Experts of a small language model.
Size: 13 layers, 40.9M parameters.
Training: a variant of Adam for the experts, 768M tokens, 5859 steps.
Below are experts of layer 5 (counted from 0) of a mixture-of-experts language model. Rows are named router (the router's row for the expert), down (a neuron's output weights, with its number) and show model dimensions 0-159. Each number is 50 + 12 x the weight over its row's rms, rounded and kept within 0 to 99.
Before each expert's rows: a language model's description of what the expert responds to. This comes from a sample of Wikipedia text that the model never trained on.

# expert 3
Description: Colons and word-ending fragments. Colons in titles, names and labels (Paris IV:, news: first edition), plus word endings like ineff-ective, st-ory, rel-oc-ated, and words like official, Jr.
router:61 54 46 48 55 58 30 54 51 51 68 38 57 55 45 47 45 61 59 48 36 35 54 61 62 41 56 63 53 44 45 40 61 40 25 57 41 67 64 46 56 79 42 70 53 59 53 57 51 37 31 49 41 43 63 65 32 52 35 39 36 38 54 39 45 41 68 61 40 56 35 66 73 35 50 64 39 82 40 56 42 60 41 19 46 60 44 71 63 55 43 64 55 51 58 40 35 62 59 55 73 47 50 75 58 39 29 39 45 60 49 62 43 50 64 58 56 57 47 51 42 49 35 43 73 68 50 58 33 40 79 28 43 58 59 44 44 61 30 54 57 42 54 45 42 43 32 47 74 26 65 44 55 33 40 45 45 50 57 52
down1:56 61 84 52 56 45 39 22 58 44 46 59 51 50 51 57 50 53 56 29 57 35 40 53 68 53 34 52 51 63 48 42 54 58 53 51 39 48 58 36 45 49 61 56 73 50 41 61 44 53 65 77 64 52 51 50 49 75 45 54 56 51 46 69 64 48 45 70 52 58 43 57 48 34 43 68 31 74 52 56 27 37 44 55 79 62 57 54 61 60 59 55 52 51 65 41 57 48 79 39 64 67 44 46 69 38 38 32 73 47 68 60 75 50 48 46 16 50 47 30 53 35 46 35 37 60 45 51 44 47 71 36 47 53 65 48 68 46 41 60 59 44 48 50 66 54 63 56 63 59 44 43 61 63 80 60 57 59 48 46

# expert 34
Description: Biography and career words. Word starts and pieces in biographical infoboxes and career text, e.g. Sp-ouse, jun-ior, medalist, cult, soc-iety, third.
router:55 56 38 33 43 62 50 47 55 78 44 28 65 26 45 52 50 74 61 50 46 70 43 56 26 26 53 60 61 41 41 38 50 59 44 64 45 65 56 61 53 47 43 49 60 36 41 42 59 54 45 38 56 49 32 56 55 51 68 66 53 50 44 41 57 51 51 33 53 46 43 43 66 45 75 53 49 31 39 55 28 48 54 58 36 67 75 62 37 41 45 41 58 43 33 44 25 40 58 48 67 47 46 32 49 63 34 47 51 68 53 55 31 55 50 42 40 46 17 50 56 45 33 48 55 39 50 62 39 54 78 62 77 61 46 39 59 35 39 63 39 55 29 31 51 47 47 44 38 38 29 41 33 68 56 33 55 41 47 39
down0:38 49 51 46 55 67 49 42 30 66 44 40 39 45 37 48 60 49 67 37 57 54 40 31 42 47 40 64 56 57 55 33 54 16 38 53 52 59 64 33 73 45 65 51 36 29 36 56 53 48 67 35 58 51 65 42 72 59 63 66 67 52 57 54 44 71 48 42 57 39 59 54 53 67 41 43 46 57 54 47 57 62 42 34 32 51 57 39 59 35 58 45 73 55 46 46 58 45 29 52 55 40 22 33 51 51 42 64 75 50 30 39 31 76 83 40 46 38 41 35 46 36 48 36 57 71 52 43 25 38 33 59 52 42 29 42 40 54 49 70 59 50 50 48 53 54 44 36 48 56 34 41 33 46 50 63 42 43 50 54

# expert 28
Description: Common descriptive adjectives. Common adjectives and adjective suffixes such as known, main, significant, ferr-ous, resp-ected, resident-ial, often in election or demographic articles.
router:58 51 48 60 51 51 51 57 56 68 47 51 13 47 45 48 44 56 31 74 37 56 43 30 67 71 49 48 50 45 46 43 43 45 25 43 49 40 71 85 53 77 44 45 46 63 51 67 47 40 66 61 60 45 53 58 58 59 49 51 45 58 56 36 59 59 34 39 47 33 30 61 43 49 59 40 60 57 57 47 57 56 47 43 57 64 22 48 61 52 36 69 64 63 67 45 62 50 55 41 34 51 61 29 45 39 51 47 64 43 59 53 43 25 57 40 66 39 62 52 48 48 57 38 58 61 37 56 45 69 35 60 33 36 50 46 70 54 31 57 68 61 58 57 31 44 55 50 68 53 58 36 30 40 51 78 52 39 74 56
down1:06 52 75 49 39 48 53 47 59 63 73 54 60 33 58 66 50 65 54 49 56 57 51 46 45 54 64 43 52 42 48 32 42 56 39 40 50 51 53 45 59 43 50 61 58 53 30 40 51 64 67 53 35 44 31 44 58 62 30 63 30 33 43 33 60 57 44 31 54 47 53 29 48 45 48 61 38 80 68 37 50 60 34 49 46 53 56 43 57 60 51 41 50 32 56 39 35 43 51 12 53 46 35 67 57 45 48 52 61 45 37 51 38 44 70 56 56 37 51 41 50 23 37 37 49 59 55 43 54 69 46 42 75 44 34 70 51 37 29 58 53 51 48 46 36 54 70 41 32 24 51 40 48 29 54 57 63 56 60 49

# expert 0
Description: Coordinating and linking words. Mostly " and", " of", " or" joining noun lists like "software and cables", plus past-tense endings such as -ed, -ated, -igned.
router:45 62 36 74 36 45 36 38 55 47 35 77 44 44 45 39 62 52 32 27 49 65 35 39 69 54 34 64 54 23 51 67 42 36 32 55 36 46 60 76 51 51 70 51 28 38 82 46 48 44 57 40 29 38 29 54 41 38 45 45 40 64 35 64 44 51 48 62 55 50 65 32 62 47 68 49 49 58 37 47 57 23 55 45 49 52 62 51 29 36 32 51 31 40 34 39 61 65 56 52 59 56 58 63 56 49 71 55 44 37 63 43 53 30 41 63 61 47 46 62 54 55 50 44 40 38 52 58 64 75 41 57 54 37 50 37 64 68 52 55 59 53 37 42 51 54 71 44 56 56 41 47 30 59 39 60 34 47 46 45
down1:58 51 61 55 76 32 44 56 55 75 34 41 54 53 72 57 52 62 77 40 61 50 50 25 70 49 43 59 66 39 53 62 67 47 41 59 38 45 53 60 55 58 46 46 42 40 51 47 63 44 61 30 53 53 59 62 32 51 57 51 59 44 32 47 52 55 44 41 49 58 58 48 49 38 56 47 54 61 53 51 56 48 35 51 34 71 51 60 53 55 52 55 15 59 52 52 46 46 28 57 42 20 68 47 63 49 44 37 63 73 49 75 78 59 36 53 46 42 51 62 59 51 58 34 54 50 43 59 66 42 29 61 64 45 30 45 26 54 48 62 36 43 27 17 62 59 58 46 45 48 40 69 72 48 65 53 47 64 35 46